Weights of a small mixture-of-experts language model, trained from scratch on English Wikipedia: 8 layers, a sigmoid router.
Below are experts of layer 5 (counted from 0) of a mixture-of-experts language model. Rows are named gate (a neuron's input weights, with its number), up (a neuron's input weights, with its number), down (a neuron's output weights, with its number) and show model dimensions 0-127. Each number is 500 + 40 x the weight over its row's rms, rounded and kept within 0 to 999. Numbers have three digits each.
Before each expert's rows: a language model's description of what the expert responds to. This comes from a sample of Wikipedia text that the model never trained on.

# expert 47
It responds to: First pieces of words opening entries in dash lists, often band personnel or infobox fields: backing, mand-olin, reb-uilding, Exp-osition, Genres:.
gate0:581497510531480447544520496557507471473488521574591544507464548541486493568557449532530478551511448533536509493507523530491483456508412537500476497409513458476544444474519486481360450542531529564511512498537516494434503553529520493491539495496436529458485503456478495580509532528563435496429555494555523542472494519551466515508481539509484485441509448547470544476527525495476575547553
up0:497462509575542541533502553523520511506495509454470510493491457523496548453497517499512504532443489522484485561507496524441483698478486488518429549510498542501428532504540476535536551531563475521546456490548527531537478470528439534531527516502411515530451416497442492525514532474533481441459499547418464466500520466538516486479495488487443474478483533438510548390503521500564460505517
down0:454523501479547547551545455459473566505527506479502458436550479496525538486486532507552544510577510505479437547519523423434523487466471495498495528535483481488405465535530474538596414505505441486499468479510515531570407416491490480517552517535510431553474462453466508437492478458487489621487473524455570514571495464520489530473509475489513483496523483482461513443461530542569515498430
gate1:521511478468485502393492519468586500446474511536562521475555535446486568490491506537440536514570507504518483534480444524519529494478497466520540529532564505555468527397505491516472517492473471473456410464516431490540496466432458499573506516534558481525487493529473482444432540438450527473492504535643540558512510479522579506483493498499513443540427522532470518475465503552489507563522
up1:511576573514422504575522519524500513514495478494461485501476530535483434543552565485478525526500468498515496574449516534508513570497478498480438505508399494524505491592504570440434538534506466505519485509493475469443583526563465504583501481486469481561546451565543494483556456537471495468451543457506534458491524501524538521506416444501475509533481503630560487485471473534562500517498
down1:503527548472515445410457443540470523439499521437541489510529496365516480535498462480498494504481421521498457507454544467444584497479490468401542445492431501467484503555496459568471536521570522454462500477522494504432506480424421534511545502525448457435515573499450516572547505503472534514507468516525470531443524479462519550480480433520490445560478500489544479498472490512503463513456
gate2:481553589490423550468578530483533505464495501438465487467594548535493488475481502540511474525570450489553517577545532551470590495508465493539548499542555452470573542500512460533471552480495561568518478473548516526542537434542453459484526455559463466534576538602546527512515444508497493508514497522485493500472503444491499525506469446505452520508507462580455524438539526494474461455498
up2:460448562470435439497496453453509380491525478475473513481492474529548505527545496561504453459514557444500492492555501531487504441400506529441418479405533493468500451510449481530490449503528489524466506488549538445447535520483501551497476421507492463502491522483499511541558468528481566518469422511520567515516495517426452467523525537554482506467429500426517458466505431478515441573528
down2:567524452515477505510551484403465500444562501531492521508564521472512430439495567543454427544484473445478496491545513465602580493501494505458539424459540516589458512493468479532479496492541541507485494543468520518448456491509548529501462491495521518412533508544501480405448533478485599491464492505521464421552491481553478495491442520425475500523489480525452505528481412544536507509508
gate3:515481473500465498456571518460570525452502497479541507544467545524516528551521530511525521519416552551535473544550467529514463483476548464513558492467478489493567436457475454520516428488523451382457537540413531577538502423471515585494531486489529493482485504518525503506560511526410500455546498509510453409444468529510452532504536529531573484535482520546520487518520548419526538558486
up3:560520487530477556494511486480556500468486532490576457546511539455477461574547439489487491509457471506503475510548534527534536467472478539451524384408467495566543532510494493528493486528462472424488416562502516456458472557437513480526481486446495460430551449463530414436512482571539525514514485503514542460464445479529497442456491488509563465506463469532540502489494487429552524558584
down3:541503548535506483547492534476443454577488466516460462473440495541596490506493538510477451490501491438498474540562570492492464507527545379460484495590493555523531460415493479519558507497487553476579501532517473452543475496479507460526515538521486435597451469443524508524517509462496494526543497565469538489496404501453475518495462479484518604534465441508468550537429538496500483486482
gate4:455518541547448416451515432543500505463553534523488496543458501475526428513527458519524499514454506510545575547457437487569470484610539464478487453522461461546515419505509538489448441480424470453512534458450459441521554508517455531490490545483536473459546510529495491476480541475498477517460564450497454460481527539496478544520494507502538409474447536592430502502416471539457474503497
up4:545478487477519485534466446508490499457491488581523471538492520451538524516485494454544404546521478610568561502441494498529464492495486485472512487502452463476476424523530470550536514504451566421529464401456482506526562535454416454459485529507509505586517504522461472488488514520479521441552477491519474488524523526498537510501421525500440454418478565562464518448534497533456585555490
down4:499491391546432562462476477484493505511507436452487520498501516479595508543459523523512487545494453503498444570447440392475568466533501465523523500482462437434416450447472520511484524528539443504487473443473496468532520498460493557466558550597522518412539476516576470494444497490507466443513467461504506503543483512475513493547437500502496493487472446467497556452506520561502422479497
gate5:582487520508534483564586489500464496522498506454501416514490594520540525606521518524557448510525450497550459539527474459507531512535487549528400598518561521476488508519546530492466453478423537589476504501498490467478522601517550450441497534524486494420472536471540522493507481560500490538532509565499474499535517437537483487470528503470465471434493529521531573497500484496538550537540
up5:499486513455491504484534518500524457488567472504420528452478472535462414461478484474427499465464501471480606433481516487486522492548543545460560451469502445493516550521479498521533524503599453459480472445438521520452503449480507511528499451468596501486582509473510508485542424382471500489488484476476506485528447536493494500512516446544490578537477549460446411504532480462471489419542
down5:515571593513578391450558473499480473481492422550536407443563512475483456510472541548505467527451487475512505465457498552544503503534490545459490521453524513604490486526512474534535533486507485489499441506582488491489485532508462511533453536474520484526499455542510422454502555463448419532475441509548536494543499508398525516481461434560554510513475498485452452525520516489493532466442
gate6:507441447527496558455470428470540467468519409493486534507447465472473495514520501566505493528516501499497511565522524498585547494543519475574572481447458536453462487520522560493572474495553489442527442456483479503541534415464498496482534493525515492548419501568527515535463439444525523501496464543591492474469478453538399517410556519530482500501514560504549538556521570510479482521467
up6:477442531507451474472485508569508502508498538490460551485435444461460463500466472529535513514560541470528526488499450514465486500548506521538539521431440496485496475562453597535571466537482539516457484420529525483473504514455430554450601526448554553529448528451535466526521481502464506515545470553529488449474440424474464466576547440508443439428535511538536498533532492517471576517486
down6:439532513526485531502508490494506514581457505462437576552497447520472429516475519531463470500520515438529470447513579416473510460518440548496471468482446499518527457554494514484419480500418484427542462467538443469511524443455502453461530501536472523520482464552488494506527445524524485496487395539507489508540492507626523485527522492481561440525529471507445621462524539499511475483461
gate7:426460561549469493489461462468471502492405463511499544466501500462535516490553510495449495524579487584522549511488459544462496515491474448480424544527524450510507482499457483530464444539487393536545524502500525527470549453505558507537453481520495488480487543539517546383520472426477506532498510458480496506479448468449509415517490487512469459514482478473429525559409511615508454478549
up7:519610557490469460455493489491475450486516441481504548463571458550530476549509471449511504510563505527536566506547537473488575514539479462584451573541488494561477532537442470410496483483460488487430553411569495525512486495546480468542498520586453617512525561498525513511511484508458508500501515532438508493469472478462411467476529502474529492489537498566510528552519478476466486552511
down7:433456365453533543486531526471466449393507503550484558550506489552471523470482504502529451452424495497481499564502496446567507574490518540522514503518509580503576460527542510478467445494474536486455483550576489508528472452506518532466503493539562534443531524538461514539423467432492510440435482527498450491484481525527477540488497522472523469528531469429520551416521473529543519534466
gate8:550555554491485522515449473484545490548488500526459450548501544446555552505491540474489514435425549491497482445529516577465483523498497527549504493491539520523530540493537519498470516544515566498501507547529524484512503472551509408471483424617515574566564414465503461519505533433509515467504442518433435517487547511567537473422557480476516529489520447499510547438570544488486431484529
up8:489490556505482572500515553505498506470530506550589414448506416503444526529401559589544480448471541487471467527416490522487568491478517539485542538534484524451610529519512528546532503504519453567553503471483550598486477465494470535447529505504512538473470511547530470488452512514565579482441509537497467479503501499457458505530437423509442483435506521512499513548496504497477484460473
down8:497514477442537464463497580496541472500484501522490470496473539537534506557573479508475611536469445489584502490419522600516450507460507493471500447456511475516463477430519452540510446548486503538498467511505556535513538514520510518464522474449550527450519522461484542450549433496524523530513551482448482489574423510553572565485490524572464571587495462462471491476501421553492497458500
gate9:423465436518492490522431507478451414475516558534559461554467522498484526481505496525468546485503455530423473477477514556486451583522488486460441424463411532570488527511532497469535525500484505549557479556484503570577452486519502510528574589512508587503499551503485503572533525471489486503494489446510593477525440502512505560538459488538606519521484490483477538526521524500497453520461
up9:491531536531527424497514560480532548503486425514416525469468470524558496536453558466474455458491590518540470524470544466578518418518518506502461517534543512470532444525502512493478571541484508434471513475517513499532511480452463557438495446538450479611577503487568533533468522481537449480533504497545436456524494549516535476516532429496428521477542473497511468395476436473531527471498
down9:515544515456468467560507519482449442452494477499597465534427500519503494531466569512525517454510555493572611504541524583447538477537416476519511568497566487497498497512422560532547526597494489509500475508538490485507545499557548490448440452475549514574490476531516506438544526514462515470496537523503430514411502506485486542536557478502496493517547560528489549512570515513474543532459
gate10:442493481513483488595490514444505555512486522502498454536537568491539495508518573445443460497518548508481487535441491509503508412514441526495471478594532562529506521517533474451442476521553422537543547462442553457471510526450457514469550506596542414459491566483517478507531509528487450495468497475534436529513483500457492516470434598485440469532525537481415517486504557460535482463535
up10:528497521471499508470481431409490500527464458467478489506499477497484484515487501556483506530477486537427522533474498528479556483559542399429479463466429567513580501457532494522529558476512488506525534523533521427493530525455497467520520463497541548463437477425544452526492479486505452574555484545528499561495552487546566447483506501538416442523430569512477472546590457403510543491484
down10:457519454483476520462434479525490516419489545495543414498503510538526558468513417462553530543480588505490487492494533415500501500475506486472501505529473488487524540479587503504512536482577456414491479471455507473540457489449464488524553473552458426567494569506463573575501508426528545500525487483406445548568441462467478510527471495518429476433527440480508517549523495473509473500539
gate11:489496503508526555486439482527404535491541477539479522480480537522529510472522447503490436449564462489498512562484452541526508542508530487594497561575514493555505478493475465482518468543508501436468517490504476518506482437525479573493543468545472555469557501488508528470557477420442402448439560524507530487568491465430515436513603493429471562492525555538475484418444507480487523527535
up11:483446503514457538440494464390531439501497512492500500432486521543531482484538497513567468491484461500521439528448546558552404514523500482568496409489467568496437509548500443524519457525565505476508552489493522469489531415508486457508533506480534587511503481421500471508567490540544563477544520519457464413493525511458486476550562530482490425552496501481555522479434474550480574501491
down11:518501509526531548513452464534509468471557504485500531478539481541495448555487424541505459521491537487489465492568489379436504643563560521452482498428541496529540518472507549562502516562575466493438488478527480469554536449492526572567508473530511541520490500457402530417497519499488457566571512480484476488488482485547475515548511517477522510479540481516524458509439507478475488443553
gate12:502531562521538511534513486464447470448471497462507454541444512531487475473511490530532552450490513466529516562480555488486505465439491461455474550568467492577497500462380444449503510470487469413474492440542500477539461411540517566476567487426512518501472534452487467507449541536489590471481437471431521610495446482462535495429488470500494523474547511491493494497476524438435480532518
up12:499490490412509494497476507535506533511458509532527460507517523492541527461491512418528431539503525473420517572567509550512491534543565540486566460526456478475500423578536535512513527500474483473485517593493517498570549563450519500452553534555456501507485478492539580496531507458507462480510575531480505447494461494373512539617532530498506439462492506526460487449469532522502495500415
down12:539538615488549556479526501516509537532431497470541463550441517552505497537477458456507517492547561570531541478499502564521546511513423569515492575472542511493536438533514537448505527527505574460416469514392451450526423456486484505491510488543529532533519471481510471483527466466534510438564536482484555493536498494488515486549489488513520502558440437505523568433537493495575502464442
gate13:501533476494463538545525491579535510520549432527472565521483467443520486462520491549502418462547493565518529625458474557533533483517519516512532481494506472515536520565487571443516518446487503525591498544507532485461533514449518493531493525444475513554513503462511507461470505487511460585568476449509471456457498467532478511531548453510454471490495480528482507534601600558507608559524
up13:484484453540518521472553509576507519526425427461497552421454554475437512546520467515565405471471488493523436470454480458530557488483564513439524452509544425521512571519519580547484549554472524504543531525533490464555547470493509508516490503436536440498511489513516459479523452497544530548532472475487461464459466463513525543487583452529525494513533455413525484555536535572511451554471
down13:459486485466490517481431443474511530524481470487529528459559440461464485494478544512527519537524415478486476384556457513587533526539494482461497477499473483504476440500568526476507507531479466545460560480550419534534486509540502475527464459524521502529562458501514475419572507490492501533536510490577554466487461469489475552445491483454422551588486519528488511428541596437419509533495
gate14:496515520525553473433494501467518464506500473557439541534466506513447490510524456482470546549539525559462468471425481462549522548574442470510473464482455555428544496488509545568548483449435503468461541434498540530468542555569457539471445576542538525489520453480447483455546505489427487548486470476460574511514558442480507473484538514474513429554470460487492545519601501511425512494460
up14:510507489489492525551510536580495417510519552557441501518497506593552479480421453514514584464530524503441502593492479469453414517531420491402464504495437505578497466552448541497466478500439511471528544461494460505495505541526467489462468512428542494474574551427541471453487500538483477527517519445469475553529500424428527459522488509540505469484505493483534556515478455548463508500522
down14:477475516522483534572519508587494458609486534478478541484510516469527532517410474455490563486514505515466416570468515531527528442539447497499494572523516574526576471506475461563471451474432458484491535526488521531453487491495419539525515469587464497504449467543460553505518534492513435464497496550429528443516478502477529581494448511500454476509488488509605530490545562482503553463468
gate15:473525464539476523411466493461504489496480469544398491560494520568529433524488468521482524458479530534514508532491539490534546499498541576513519533451498525475510503562520475460579569471515531435480447476538570515573497503517489501507488521438502551499475459524566423551543503462466553524488477535490486504513600483527491460436453471533582500478548553556492568444454613476519518531495
up15:486510510511436411531503509590487461518522483548490577443428517463462448531502475494520478508461505491453399501552476469440509509434571508457541436536495533565514554404508511421500486486484554507547533556480545488510514464521538466481520588579499533539507510495513531458466488457494471520538493544487479449542573574464455416530523528445533480487503507494469520502494440535448514551488
down15:497554485577515538477566478511485465551528521542457515528451511448421506450503419513549510440552545484499467468473438474464543554590428551523508464524545574490487482511459460452444501476494518449458485431533463537551500495526440437499489547415432541505531428455469497479497428499496510481446549510554490486504509497471441516540561571510554471495527544496529455535537567474510521505517
gate16:528530507398483406508405530446542515485523551529515538492490501525436497512580496488427479551526426529508498504521492520489477547549525496538517434489536553490509479525512508496569467561437469497532540499524565512468491547485507535551528464526472535486623515551507468576536597529500515548543514513476480562504510446495541515528476461539543503450573556549450548453518474462518528535479
up16:440404442497558479450515531441523485500445529531537495465497444531502429455540534509526480507449546501491477526504603492524520576556476540516478519496482527454536501488494460504540459519471526543510476436459493376504491462508586471541439515546536506434477498554482457464548512490473497517530457459520463520468529486506495423615499553565452559515514554507453496502509429552531508504523
down16:495503493518529493476492498455470431599493569507523448499561518490528497500475494459500490458563474460449387506492536498446466448512457539463561500515442560425427462498492539512566550459429464520436508555496461541465511529510505466467507411546522504498572563545479473484494561521461573522505529541513456464507581525458545533531550462538509517566486495477480562521462479518458539499441